From a checkpoint of a small mixture-of-experts model trained on Wikipedia: 14 layers, 48 SwiGLU neurons an expert.
Below are experts of layer 11 (counted from 0) of a mixture-of-experts language model. Rows are named router (the router's row for the expert), down (a neuron's output weights, with its number) and show model dimensions 0-255. Each number is 128 + 32 x the weight over its row's rms, rounded and kept within 0 to 255. Numbers have three digits each.
Before each expert's rows: "raises" lists some tokens whose logits its average output raises strongly, later layers aside. This comes from a sample of Wikipedia text that the model never trained on.

# expert 0
raises: "side", "re", "ris", "lo", "ran", "n"
router:170104147151156121148110125108096139165107101070088176078122089086149199162147091134128127094114087142117099114049053140168137154156147175094122117116132117153188123129092183097123183120135070100171160160175105115168137064172128143133129097117096150140138191148103118140118156096132076185106125149134207117086152155058137106143081112087117126086121181140139127160140172121105105145083147110098135129098151214141132101118121148074085159145100162124167154126133076157157087138117180132120078100085109122124101091126146104212103098105158092173054110109172140071120175146118138122158171139065162140090105128108124131106154138138110112160144136100142135083124172136088162122162148108151115128165173181107076077134076139139159149110149068136093104167171081168171115184149169
down0:084142124176088202120146135060176053119129100116220127228196116202082133117140138167151128153170099202087172098162138150159136177135125174146082088158131173217154149096137115097166161076121146139097129124132113130120101101063139117133093092111164170066166124114112134166159115129083152094116102112171136124086139097132135135108183101153140144121172152179169159100157081127181110159099061183121131180099169080121126102184106128096095099072157137124137131111110192102143156125109134121144164105153128150179154132156119169114153122095120124121142074134117116132073129148126128126118112143126133153115122103115079067135118086124177134136142183165158105151126192134114102115116171188138109121113114052131110149130099101143174091126087160154099152142181112160113090157110142
down1:087171134164116184117177134151140190121125164114109108138152137080130159149212147164155108140132127151076085177158091098136107150114113046175121131071084140139154072129194111146168159089192129146207097154173162140081170115073139117105077124050135103150107136139105152125121145117148096116131102127074145118147176121145156150118162184145157091077113122124130153103100107141130108164135171155115179113097129095130122128184116061110145145101130078144123110093091120089096115178115195126077133156091106148164142074156160097166162145091084124140117095095081100169134106148134187171158145133125097134144120154101121080124093082159081110075134127093126146136086152139142138149080140166152080189115091079146052099120123142174188108163135099114051136153142103202109124143157157
down2:108124175099147110128144162104091163126121119065129106128127168154099154143141099121130113090126108114082132195104130156210120126096163116080117181088178104066168117096065120092129130158097184064075133105118136115124097109167096148156106193125025146135106110144176198082153163126138145154155169146133109122146126177074132171115127143088141125167096141089128076120135152176116091080085122124182134133086188175128106154178152119130122087136127099162135075122181114092121142094213096129159141137101150078098128133094100194148110121123119147159142110135143131130163161080109140110118102084139106209130138091122123085105174119157110102188110168110085152123208168071115089154089131105142081129081098141065126121102141107149150111194160155121109174095112106088165129173169133
down3:169142131163109171086107165151127222109147157119102178094095161110140105100181114091066123150070167091120082159084112194116176106141129076221106142124095194157103156125118096103146118104146116115115113136110138137093105131176178186074171228121099139111093086180092146104159134109111095067136127100160128120114121172134082130119100159144111195151095108157083130129120111067148158155090162124139153138131151133138133107085095093189170146085141163112159115138090102078212163102157139139133209202111191178117187144118112125173079120130160091139147141133117119111125144171126132141140114140151168120085151154111074135165110121143168112162123156117102161172077132116104130128136073155131103079138140127144156086156160087139095073118139103106133097112138135192168102097131099
down4:138133133127085143122158104163175134119126134111137103122108147098080134146141101104167162132170147148156121176152131078085144152099151158131129147135165179078088147124164113156116116075159160141141109095198111110136074089135061156131101143168142081205137052134178111141115164129075192145165116126201078133141156092084073142150144169111123115077067136147163146137105120064141126129076172092136148082138159139114108161108128139131125173158116098095159097141105106085105158090146097158141129160200129158156067099144113162122171087127100107101186173140140152095130114159092093116144153125144108162196094121127186122125075140117144202163073132166152101142126177117056096201098141183115139179059091103083133149155119145151126098133134123112187179101145085098120073066157128
down5:108145094091128128104136095140173092029128110119126156119153108139109086134126111107163108078122205141158117114145122116130170083102128128128113169138136128154188084176138156092160104151126160100117121112103136163112147132136025084154097132148106117113157181124143127129168200155067153094052186102142212201110177154151152145128134176146159148155081159169107087154136111125119101164061144096164081157101160131088113141103158180176180101146078163117150083156151117123154132101111138141111096127139140142147141144109122173123100107139105121159123119148126126164163129144098094141053149106150161107159080126187112164085076118089107107144167132121186151105151140073118172253084079164161142120109086143100131115134163145125183111145154186136118136177105124100112152173159168
down6:143146161148159207173111104146106160167050070131166148127163162160081121110156104103084129111123116147085138108127055126131102153152158101130117121154159165127153121118130115141159168133117126164130128134154081120133139104138145104215139102118162092160119124129136135102109081125050176177093135143131124092119191127104162092144187096123090093086112131108051074177132106125075138142164111078144114186117091114105201174090125203139129110099078125154176139095162134155133157146124155107147087165147155144098080189170151140114062135149136133087092120138104128139069167126146146087065167158140145118109123095113212107120108173133094120130169137066184141149135083096109178168192154090188116112152133146128084099131087157147104170117090171110105136179155106079178082132147155
down7:114089055105204103160064085143134074112139112170147094131128125117078130116158144155120159112114072108114117125169071115166121126054098158125155182144100145103105106165150107146124118137131147129139134136179140144178079217090115102121149073135162125139092124097090079140100088131141132166160135162109079114096181162138165178165142071081123103185117121177093126171072112164164149118087119181097147103121180172186070104122105138081098108109141139132073191158166158167166096127102100100137053139128083085129099161201124096114106128115079130125086087164102094059130135134123102133135166155112149152164173105116172167072135121099141178160187080141102116119148131126155099132128179133062149136178137138113154156138159093163131148121138128129171097190112140109164129162071138
down8:110086073070168170203197067115178154139187140083131128133152191141107151141234090055152175131110160139124098129121112112134155121160120161143142108146153104105121108157132139117101135075140168105126116111074144178192119157144161118085136141092176134052106157169105184120157155144147182108085100126084150129100167115097089113092160097129053099126122106156101086152175184104123129114105096079145161113139110170099146131148178103116134126145138104082161141128091180145112074063111121165154150111129056079136119175122119070123135126142117090142142162109132167098110122173157099105082152111136097119108174152133119138160142104074094107109113161149163128131142102134155128150148160193134118180121099134072144145150195142124158125130152109162123137156107079090153160108054037
down9:188177123146083141096159116111111102099142137121163158087086093156134140117141099141159158117109122199098107146167116121078115143166138139127048108121144180138163145123159152101123068117164166132074084159129105111119093100172125158072103108121129049172143119124122100124166102134131141056153115182117138086116142177171123147149108174131202073174093119080175163143128092100077154170138123117117126105156134142161144098184136073099138085104099089061163133119120161118098178113078156127191081154150124094167128110098111148166135143109077110130114123081214176135160129112112107199145167125128143153161163142141150090134127149120177165113137081185096104193075166159106125163117151193106167138120162083132164145121151099129135148204065108110074135176135076117085132095144166
down10:119098158096159168123148074166150127096112177115128090132100098181157181110162068139145111131086154173179141122184167127137080157125149137091104113162221088150181178178109122135112174129116152116121170121121153146113088105092099090072114156163065103079146106094131063066123153111115127178135111126122159149107135136131113092080175118134137170176146139148141139073166135101117170125126188143152113152143185145085109128081127177134117168096174139108137080092135119111156152114152160105124102106158163122137124172160111146171143116243060105113092156135134108218116145121105146173143143169130136098150127214109119115176142113086105121135121144126062084127149111083150141161097080141147097147190130102140114064132115122081132122090120132104126092176155168095115113063205143
down11:117108138116122106220170083111116149099136170071098161163147125105106085169140156136130123125103152111134111090122123085149176158123192180137141125099155131145093120116104131141131093129154158082134135065103133174138109164119118174085121108156134131153174093130121094183138090149068207120133133175154146114111102045090138065120147163115116172121127098093041110153124180130105185170107158108116184104096053133128072187131130171146145091115162209151078138111140094219130146106111082140083161191138081103182135162158140187160129078126126192104077173147174030107107123148123134124061149094118119087158129152125127103097115135130117109215122145155169115115111096095130160132114130136133105156143122090150160147152125135106170134159114128159133149147117157102126085120096152
down12:114182116166146124160049113121126116110096145104141191073104142162132116134086100155109062072165097152139152129108119078135101079076143076107147076129157123141113094159084108120141076124104181124094086125072187171107119129172152141106121164120105097110119136195110075092158109145116142071139124164102145215132127126161142094111122116092123020092099077102130135153111110089099068183148135119117094127086105165121117102131153173093144151119127163166100127115118115147153193117120157151138072164127147148098127131068124150139151168189043075222068079116095103104162127136117128125140112111139101111101155147181109060147163146120161116115098173123117116136096158153100134129191127104141111157060123067152124144139118138128163158180172120167133119170137141092134092203133124
down13:131132053111096087117097134115110104095140155171122114160090125121115073112120116118120128115078114149142115139129152150118149061138105134120174128138108126124105132169171149150104135166171054102137156058131165184125122104167166070115116097150160172131098148165112107118182158154105131090091162078099186070175124109119081128152091119166072124110152101088137142085119152166158152113130165141137155161148097180057120108159122142172105117123103125156143086088096069120089116127111070137109137125078092194083141041088160093134112126171162155087175173086171099063183170123076117116119116096102072154081163155082169118148164093114115119102126141100123179181123083105130153097076125174187103157111119106133147140143080078098133126072070122105128095125146191133194104095096171
down14:155189149157075113153089127092106135180119123048117168117138099105065180097088130128123179124143096173068093062097145138106117104176146085146112121100098109081118125119112053070158125109132167133152146221146072064142114157091124132178193171069157106110149099145130095105138142121211092129119112178107147088146136175161109117132130117111138087077096114165102106154123108143141110128087154153096105098074158128087145148116116116089105129147147066140158104129078085093083100145137103117178118076157122129120074141183151142118119139153137142076190112083158195163092083117076167126170146104137164151123111078120102065093118143178171125128163086109148109064146139165130127117113132095130091134120170113146089137123140115150081108105075143137086190109065130143142135132186148
down15:144122100131163112071125173180118101161142108088064179187153096079098104140124129120105119120100079168033082137118121140112170160165112137075144201154116165076132119138095085135139130145132154119092113160200203157103117144168183129179214180124100125148127119090126124122149140135112118146144147130104178152128116104084138130132137129144146117117102093140124147090132148097133104122156124108130110167074140074155166102184104136151158111175135111166106076163181078131143038169167135087180090121142120131166149176036172170126144132103152164116171116113142166131132165078118083170189156084154151098074143129089191113129135127139134133084135086118111148082105172097142066076132129110175158104130184126179147136111129155174153135082164103115112155112126155142124179163110187
down16:192110191089168079174092159129106167100135115141109214131155072096144118147138099097178110164165082139058101161075129097074116070116135118149096131157161112186151161150173142094177136110163137134114124207082145155133124170126100163115085090127112101139097124125135132129108110097127151150132143088132127143150115147095147118133107145175138108141127090119131104150120162144129167089047153130154135103091106160101123075199191148137162194140142158147079159119043145107176092132119123110091092162121128201105115112106123113206170172112190075092099092109097126104123163167114129118109127099089108167131156136116078112158109142130160158154098067081148116179126115153132131085157122126145078112113144088137088098103151127147111125096181140100209124182067133139072121146149205

# expert 16
raises: "aster", "ated", "em", "ain"
router:159109145138126136139073172122102107180114072105131129104078145096128200236144082089144133123168167195139139070120105109116079186181158101129105137115159145115129145166081103079106162114094120118112113132160126141132156100177116151128150190107142142107117139064158170127021195141146114183096153172100166127134149176108089139100107168074115097098156141151171094119112139147128069134146131102174091146150147138124099124135187091089106147112113150105165108070083090120048122104151155128131098153078101129162123168083077123127092142147130120150105175164109145089133123089167124077165134190088078165125097118115096118137192097150102116141131174135147135116112154147181125057121163133089150172127167133118043101154120147116139161093156147148096133161141078133085151150174091
down0:074166139172085119083115170127138110125100183145159063170090125129122107134216090097147118117131141111059074168111104072102150149148094130111145125169178114102110119123128109143129066157157142121126125087119142122104113142138151160130097156129117167101118094073175143135143074117168212130112120148150140131066070084153111129146094135140137161156087101134168127101135129087174136121142113107162145128110119174134120132073150186089098115079104124098136128108169170136081133127124104101090084147188126086184105154167076130119122172066135119157108059143134101169151129106163126159129163174102140103078056157162085162127191177058156133071134132131203085136123144208131084151157097147172116075126189129088114135165146127077170112062134142160119170126162060148104153117134102
down1:092104143116151120060166122156092108086087192112140076097120103121109119125156122124094090073085104137131091140124100091067102116114159158119118155079144196085139115097089189143069133127170108161144166107111155162165113100055165155133117143193174132178076097129144114116072124090096183125100088106120145060155152151151152174114090155161158083161218127138123130125146121151140163198122122097136091166178119092128128097172118105086108158086100085137109087066159160103183126132119189082115139065105159157117147130190116096148146143122123083176140130109095182151088098085149151133107154159135051140136131143159189171113119148136107154114105166092152097089138146163139067126109154134136144131127142114111211103136150111112138125145121187171205125092129080096162104129100102
down2:146102159130125120152132203094139087157088171114093118109153148114132125157107133160110161177125055115073113105167155160060148108150083072174155153142126155117092139113115190140149123111077126075128080103132114123042142118138169112125090097078155071060174156109117118049174121101152137097076160135138103134097161072145116125129116127163137167109124094119068108140098088109150169127169134117096115197115092159114141104161164152117126159186119097191099161171139122028159117180137081138181091167089092147158170140188134157104154134094114105159133095091136171115089130163111108143106142099087097175153157089153084175142196134118190110130176129145170034079098117113087137148121148134103128082141151172170119127146124099143134113100115192142132098165119112145140132122147141
down3:141137102140114157142116121057154126102171082196129117139128113150120130073155139118110069147122103077155091106138165134134112128175126128142106119132100089151127130104123108136146068067134146092174110150146133105162168136085170159112159121156120126147119046136178106097142129139202145113103215137130072115198095139129099141159153079144151119161128128163084118113123138136169127115105165141127124121177122123048135075115145147155188171161117110084120072157122104131149147083158141165135109114101190130212087181161108075150092071049135101103153108196130104114162144121098156151157157193122085113205019111106134141120093175148146104108115107105126137150116169129088103129173071087132126144153100121100197143127145063188105158119159145173168138143174137132121089112136167
down4:114112126083127126097159144214120082092085203082189075161125103136143134123168118077130128115086149159097142140128167144126098169145132102120099175184121196089112162181134167132067175184114122179130089159124102120141067119100187189080110146142156134114169124097121134171069129133130131158131123171175139174101196164101125132153157125111141134158087122096126115141077184153134067137152156169124200142142180124145182135148084142091124116116185133098201158122156089125112110162127119128074152121109068073157136128135157124097105132134101154086098043179107133167138118149108138098164110120101107121130121114079065104070076131154154108111090153119086133098171126145089188088117098117139110185120105122156120122086133150093112099196097118178095131157151079152180133116158107
down5:151155134162104048131216128164095149127100091121163108122157051147132125086087114158113114152032141127149093180091121124199148098128152111136169106084109133123194118147162151144153078168104122153188169132131079139125114131115136175113165153088159113141073120131098112092098132212097065139095109154148128103170104188172105104143095149071115137125126144150181154122149110123133136090132143125194123151102167106117127160179098123137223138084085088073096064117154103086152130125126162169129139156138134115115215145099109104113133104120116201064147191083118130167204163167132090096175120136156124135130127120131127133133079107114166201111113155137163170148139133131103164147117195160154116131156142160144130140114150134083143121171138128133155108161119106185131079147086155
down6:145136132075091128118129148168117089164081095147149121143060099166118134100111119136154095155085108147181145101144091151091028054111084175200110191152118136153130074141144123071159148096109148115087123145111129125138126169186154113115150112077143117164121110166121166143119168110123085137154164117134119141102139155117147078138122081103148138132150189099164158117147134122164110123167104124110121111138073115144180177108113109063092125115169185101169061136134159177174121125109076106187191185114117119101065118116055081135114160123156145096127153086092095070102137166092106190109105170170123150167121066071143085115096139211127103093126119131108173144140104087103112135124187136123136128145145183133142095133121163139112122185080103120070168100092214120118118147125152
down7:138153106101126139098129091135106128163097136176113100126180089048122150069135126143150122174178102125184111172119126105184121106136132112127082124099146180137139127149147120116136161145146170133127112144135159075130169048125097168075150111118147114097147095086117129103164150091137134145139106131150131139136145152150075107133143130155117161092071117112101150154117168135154107125180144136150155126120113126138143123216126161133103140048121126200151136113172198144062142116162150198167092123191117098155143098191127162125166116139071115255110152146150105179090096186142150112172089164125103139108157033183164096127163156113133148136110103104103092165122120132176058118104059170148115148119104143199116144159162114148181125162129146152137162140184109117064176094116154
down8:102152163119148126119121121060114132082153193041120163088112203101119101092114097105085089180129138096192161117073118158082132126112081108174134152110149179111143134165080124118116139065108170102164150173175148135110110132162083159176090131121083166109146065145156115108065093160181126067134127130075141135081109112134109166157120157110109161089146134150191150162109178145141115135132064080166131118148134208121167105121140042117156130153129092144153119093102102094123176107087131051081137145151120134071158146163085140113084106096091098145162100124127149156161099222094158113101132103113143141151086161103129126183108172089131115159133166156121137117120121127149141180121092168150072128143115165108124088143111175213106142137101129185139099103135130166153159160119156
down9:053122133124126131166171122125164115096155157174200110125066057085124104130164128141169157158140075171176123122176137147171117129112191109095192095142171116095151133172130171070128064143133119109130131125126094146091139087076118140105100105160143119103108144101095148161168130145144151088177127113117150115125165142132146111051130087130097173145154097129116136150116114133081159119234158135084184113106142119157045128096138127115149144102128143147169049154106121179157144207129120086143150055094113143105098142103139129084128086151150127132128117062067131130111164117167155137176125101193104153096153101152054138144154133168148207108164153107108075127135109164158124142108123125171130065116103116133139108129173101099187059138050097123160110110151162108083120121150121
down10:078141137134108140099148135097098119130119115094104135122096093151101075154093076170147130089170146144132154144137136078124125037084097132114144133144119139113143132144123047108139139136194149162102183084084078113187084165058108144118129083124130124096112131131110114119122165171104167108112136198122119128141150094106136131124146129131079155134108155177102164123113113163144064095111155138113228146144119109164074099120151169164111133115129083080099138143121087087135184141167149193152122150111089128135171079160096184144139099136078151126128102131109109080130125159091137162093142119151154127142095100114147130112158161124200112160064086130128129034080119160193111125071076135103150141188132177141100133136120178171144111154194171207110078109127140199172162068175132
down11:168083044088181087148141106067153193123154125098132068119175152125098098160106124139118129143169145181063149074090193150116173129142132164149188114151103076106082139167120101077177077133099126151122123115133102098155104091106164105096154134141081144132135161127141124136133130114071088134136126151110157120077145159135113116169082145142103138071112112097140102144133159132160111147113111115123158129116138141075121085148097060176138134156126162097099062099092153161163136088128160066119071126081049144070082142153144143147151068124119185136097143141083144082154142127143109182106177167142105106169184155107118141102102102208098122144209099116058183156126169187179108141148145125161078145116105088132135126103148142114115092080066129087109127149118125087115093116076135
down12:167155147093158127107172078111169089119127202159095193146126114145152092104129132142166169099138163134107168118120135158066140151195145128164106168124101048138134105174133084201149165135092130165096100192154119107176115100118088142089128155153146113189177132160083190158162144145137163105163090111133147144135158147086091071084165151153093070080152131072146142123108103171148103165156143106134142123166104127123136153070184139120130159134137178124075128096104171124139101143147136148155159150084148145140193144065142145125129156147171133165145150094092169126128071175125089148185068070129121121138071092142106102121080082199146121133200125131147181116163087120093126135138177088120125115176131082108122146092188140083093145147190106114099127125101186098124070133128159
down13:124155160184094125145176137147146121096172151105133148171093154151147180119142164134087134177093108106123109131159149213168083178129173168190137124095128161189131101128101149183152071252103097145145120160143097099159153179158095134184144133157113116042168149155161145144154166077126158121145167131165139084051168150120125129135097178093089143099096137128200136183150065136134137154148157098134145126102138108152183139107154119155149117115155164134137189134174162134139107118141139116124133129161065161122132210120092104120108144094093142049103139150115127060126136099141142159141080115176109120101146150151153092158107076132102147124174098121183089076175082076131122139114170145159141083141171100184100091157138147106166152111137095142101145155156147119117127187144101
down14:168071152138103147166114107024110161083138158158162150150096110131074114120144169133128179159185132149151105110201114139202100127181135144133115140063165059076152145120117150089071132140142136152090139137136129189180095094138096090128133158136117152132149134073148179166121152153057032096135180127089144123118142095102139138111073160066094104113099155128178065173098114148127069142112108104131114108125177103136150107197129118127106161167096081101096148105101106100103171072156128136162134142105160202161151059172069106054112101106099124137096141111162111119166140158108136100159116092134167119151128110128133140098091130101095186136096130173117168094160111135120115099172131115096074148140092127131132113141134114134172162123094203148194129129103119120170162127146086
down15:152060105179098114121104094082103132125137092084175107127118120103120147169149101085185119122118131164163141128121158106168062137109144172125157115182170146137113143127115142150129149089091107117155174065080146155121128130117100161132077068142123089128166111191180133112142164216104130134131136100182094160074086152109151115162136171108110160173117138119174164107105087169141132117121146132095152110103081139122128177056083137164149105209123132128120083185170077199134124123102063122174109136158118128227144087147090105127077120196081139110088069159147109103090164135121126100081146150105149130130120147106082130091103143104122147097177134109097138100085149176122199115096152117109070168209135160133165170139140124111105110063145096094072095114097122140143088150157127
down16:162112105086082178120127122086170110162030135115152144125127165128158122133150167118131139080151200142101146154067100141151074083118122146103118129131132162085125160155147154116114124150121104161072135103125142103129122135133152203083089154153137092165131092133153138134079166152171173117132127138132115136103148152096102148131144089127088139115152149121149165125143116149128109095181155074098071138161137101166122109093142123094138105168101084150195000110102137154146144196129174144103069088097137064107087140141058156111140126045160167096117149132101096146107172135094174155148109117173121134195125111189179127108114191085132096049123128160150132115109143193186079195143130170122174148103147125175136135156129145139116114126103125092095126090186090105129114155120152

# expert 31
raises: "ut", "ra", "le"
router:158107105163142102171108138118067117158062091166137148148068161106142171147093101127091171090092161150106133084087157160144106149149111125118138132097133114163119176122135127115113142110122124103104141152144092178185117058113084137170182149117142120101092172116110177077133138167144066161078143123120158115090152165050059117090114161093139109133137142159133080151131063102143106162127123115145113109154135162152114150099181138118112117141131155162195110103138071174110131108138120108160068115125115090104104158064142095119078181128124129126070132073147149086165156131176126129144146148075175146065130093103089160115159102133121152163123127086169106124124117152124134064118189108108092141168227142092096152177079109109170190118165143191089091210185095149093136185130162
down0:075145093098139141083203129063137146056199127110106123179104171126105139134122136130122104073156158117080106129130155100163146102156103098099146126071151143141131132095126099107167121111168063103100163142158138110144136116166145161140049127154135143091147148123156178100095119133058128061102167061106147166108175156125102124110097110165122198112120094072169111139156185107079127168147135135056212158148085089134062142131097126138138098094151163115077090116160132098123156062128141107150126112128106128091133146079088093058119107090122144179121104095140075117156133145158119124083159104145110074038106164171194158178124129176145145106163133118151132101147143099137176136096173160171150137149171170177086150140155149108167199102167159131117131123103100128152104113120134
down1:093165099076099152187114197103105162133133135095135079103202138124137052135172148177124123128098132121136138181130168064144091129116148177121140084143132081066190121196155150124145107098100166143127098139146115131116192174075074112162130132154140133097155142217157108148111110170196061127126116152145137173193145134127040144179108134142115091116141119148127130084134155117147104106111125098111152158121125133127133155112126155129140180129176108167130212165138122108165172142093126130045108120126115168082152157091144164136155151125145099145068073201168167141113133130116120139138156109163112111176127069113077151083105082074109176150167158093138102111176113177130144123120086090157131074104137087146096151093117134178086088150117121154148131115087124195099127169140144
down2:102138124065104091100112116138188134065127151114165185092110119110093097116111132121087133120156105089164092176132098153117132068127111077127107105098150116099147129109137096117153074063131126132157117146115100097207119050091199101119159102131114145160172137144106171109077144135125118103110090119087179126045103133083115114133206158151131155111112156131120092213106127122168145138116181070073117124087187116151122113162089127151102133114156073144163132120113152186100165115119163143084111137145102125125147180181145158136160137107077116193119091121127142120173136235101147142156109096136135109109099082162117088130128080138107123084081102184148201104106144162088144161165161045112144104148109081092160123149150178098146150167149164144102120142186152116161102110190125
down3:133115147078079120111134175150127096116100136128068091114163141129138114140092103099157129131153156140138145215146139157129161122142124088160115149127168096109096148121077145145122157154091151108084121141129162132188149092139130155162143172121197092179124154125170095144159127093097143153158058078115043108083187131121154134167083122106119146141142105196125189139120167134068141187121112109113126112156173120110105142169099080128162151150155181194143144091212143157158158145136176187180134158117117137134169119138165150143172120158145167129186100164185109185131088076129094220144060065131158193119122143082131156156165128099102131121066086133155119140112155127174125130171146095138158186163122149139148134126075149153110127161174123095117086182170125085132154118194117
down4:076120092168113046118124145157100152088148135204172161108175099161093176099078115176167131132121134175186166175128147181106056185092095140153136132147123089150159136103142184161109109119098092128127141162120182101139207165064130082152050118131092102128140175129075150156113093121186131164146144153104101169146150115142134101127176095122094113078131113122142114156150148087122112150194063155122122174110122154081105123086124159122078152157135061111153179075136105082151107168165143115117189144105134119091178108088108100128141129153133122112099198119155100144132211126144175116174177078157136146109188118125173086168155169133110187147130136102087098138146131098149109158133114085136140100149190133118106091125166115111151142142161095142096152059121143153086110158111130
down5:150177118176115182121101164133144126112091139090158101145120123108014090148124165135165109113122098073101118101119125132176113124139176103175122148126098083077152158148154178082127096073152168121067120094145093182095161166144139127116129143125155118198049062159132141094131148125122141139130178133135194119188095145129113088147128132136093073163130115119156102106131152136136121109119150175137149143036148126112095108086116107125140145167093157092145072169112082129073139159101080164073119111123160186164158191101110140095152123165118133112116171126121096088169144085094159129090145131138095123142106157109132108097069175140120065211124153066132087161149137122103088140118142119166175174139126098049140131118130086187170105143150118129187071122101187160102091115177128
down6:091094130162165099111123189123117097142201093145177152134130178113133182171143125187136187108104119110113077139143093116142113128130118108146122075119160108105068108082117125143098096147131042123099089114119143144169148103219163133131123120114122077093105118161121098156097095138142171162106073100121039155201095100141120089126084120167135182067140072144103055125133065155133164088095115167101121156093109133101129086140132100124125144175145138124125075081177124102122134148125117172145138096122092094159158136107122150135167109080143192098146115156181159079109121110112139146063141102143134158185129133127111135124188118099093184085116186178110093144119179111121165112115119099098131136204084124110145133171097109169113149074059118159112115088144081159124051121125185
down7:126112144060126151142120110139116110171126119119125181143095180059143137075147085132091089173175135133108162131163145117140124156130097225136146142168139123120132173131130140131149112082193190145108138156110132116168101132155144116107109131081092119131118100106152140111132145151132135109153158195065142200101119112155154130133144151166167109077124114086148152136081087096111118170162148127127147108134141160147097136146110101079113147086189133096058081141093137126162184109118090174141116084142158209103117099132121147159168150180102078121115165157093138083096115157105097073071123130176147047161137088124124181107121077115171129153141132148108150105070061232133105080133124121090144101182126153115157075105184134099127111113140069158069113103106093069179108174178097
down8:160168124120095122148093172115135172156148144170113181166152094056120149158180129092079114140141105119148115112135113112128120133102190123155204110128139145081094106127102112153182136106077118148108071160135127058103144091154114100096122081134124102160102076087127151143113208082140173077067129106133142132121119129099094145126143094155109139150121089148126127157187131136086163118155147071095148140163146123083155203103147118111095059128164180145160155048145127131197127139087096158047166116148155104128094161132142153090123175144112140115155148077096112155162084189152106112136172164089129118091157128137092065133102092092067164055117092140090128126167157146113121186108118161084139162145120163121155116175069130187177114108153119060080092153117151076109170106098114
down9:120091141110113110106114080144101112154076168149084135128111177159129117168017143140119141131132089084086106128131126135167090103139094092113121131111118156103138148134073122136130083095118169093183146151135187124117104067150078099099140156081119113109133127145114188096123110067119171120134133154100168163152074145167113168159119115170140081120120129108113069203169110070132103154165097164114144163180136099106135135083166057083106153128073166134155224124107148136107096099186113126127115150140093185136103142137126113035121174057185114112113122119135111100137132154054150163134105151098098115138122090140092158098149120128073098142134132159117148129129038207162170113111110165079107146101207121144147076127105107126110157161103136156078163154158121104119117096079086
down10:082160177070140180107126151134135172166116115133175066139107130171099104114067135155134147163171143156144142134153163137104093138090121115094112138123095126081189114095134175131102132123093133126099158151204126172145102165154104048194112122083078185124115168100088154175130146073172166137148103131121151121138082141125130078075099138102120152162109105133105186063126127149135125172157143140140139118145174079137170146138157108108099154129139119101101163102105116176155117136127123152072157147142131103129081104131124146177160095112130155127124172156135140115171141105157137167144121094057123165148105081096069128122104126114153096120165169124138072122133184104088105242117060194109156124124206129150141183152081215154075131172104154144133070186122151129086175087099107
down11:138128107151138165130109125091132071189141183163149048074100123101084104170150155191130079116126177123183100105146137192137102138079111180094157097106166142147187139169084079101112104077102126149128150116121156159137145115122103136147149063150098124149064126157167128126095064077147120135062116090127134133156134114111100102190090111096111108146169110171100164058123114120115121184102119125117141183097122154103117124164097124167132110160097146105125124187092129087133129090093154081139122143150152161149172107137085187112106167136180163161138106079159102114133092155107067122143166089090141134174131100219064128141129115095066116128148153152119108121141103148121147114154051167098065157161148161058158149151159146147192134154166114141105167148111144106088155073106194
down12:134119095143135102116103140181195121087140143155093131112151168133163157125054121158089122143114184158115144151101113112093211124126138073139121147129129171131146086071098171112153114051151088141157094122081137152117104123180054131146092168117066126126076171159140133131089076092166107142074135144098166149119092137129135134064105139098141092116129092127181097150170210099118148095119172147117139138098156143124092111066172173091160157106147123129138122146079152132130130156068094135093112076125139116147149084209158113126162162193127122156079108110157180109149162173132162116145120120175070146133102127071139090162094138108100133123107171109194100174146096143096109106185154125150155154103113167105108109147125132112079118061146076078077155157028144125123093123074159
down13:145133135100164141106057123078146123153163133123118119117153091109181158101112139174114148074089080152147131119123132058149165139177154131127135151133087103111134124132139100132055113142124126134171134075127135108089118099062099111136122098144117143099130117106095141097085124207167172112146060155139132117157108168147173131113136133150181150128164151093124159073134143108130091128179108125121087102111127117095085151117115131178090098165083217147135159184164130145115146124102112133076130095160157139153147140097110159144125137164100112069175183142169153127104130117129033079104134133076226173132090098174117050127120162064163089115101134175100158078146159173079162205130065087130128128099103126071110113088157065178166172101152146095154178137110118138176139097140098
down14:064128170145109115107160141124111113169149158116136131159121148142153164121111097148116144136107174121128115143155127116131174118085126095102143183143122124135096178096199136114113126110084114186136061106120155130119150151069209185140134144130163132147156110129123138146133172079065133071138095154126086166040075149142120153138095143097118105164177095145136130139182083159104132130102118102070167174133086145175063137117139138134140093180173102166184067169181124124112128153127136162096067114167161126098169147067136142136107139101107131138093085154119051122090122089151141173149159105104182146099149081111129106142130140145086145137119112105097170043101194159121098135125049106092094167097101134090159186102178153169101107145154182173079118170072133157091074144168091
down15:152193140127166136102127129088113099122059150084123162134165111126123065151075095099161157156140130161139112131077137131138112156218125120120159195088158074139068201123122114145091120200171128139117149147110172150123083147088204175169086117048109142102133181085154161130134153111101109108235127127089166141124099168144106096085082133125128088113083089086143144120098106144129102113115136136095143087144107098132089138136083134172127160117137108099077151138169133120146084094142156123207184026153132115096157102080118129146138070165160152106118092091119148138137133106109141128129126123150123124150111183071079074085164135169149148142138166088110061110159172149159101115103110094129108160149107139177201129109091164116124153150128123169173088140159151162122092132140108
down16:163121147162123137118186128093142206119100119127126135129084134128155160138153120090118068138088127147153109082146154155088078098118122104136132086121139243132160092177168068113082097121193144101124110145185135105124136111190129158125108140160138180130132118161129150140186210108172081104112171132114184087108121097130092074148097070135127104173110150075136122133167113098059207139170142126144134161097121158132104088116099167135169090143173124116098159150123140123101152124178119132106107130127130191077087093157090142104078142122143095184105108089157101192139138116164061126135078152084075178168154122130112105152099092097146165075182096120157088170130136172129074172087110159134085130106122054171167144134117155131134102127123138168070107170117130123169175160102118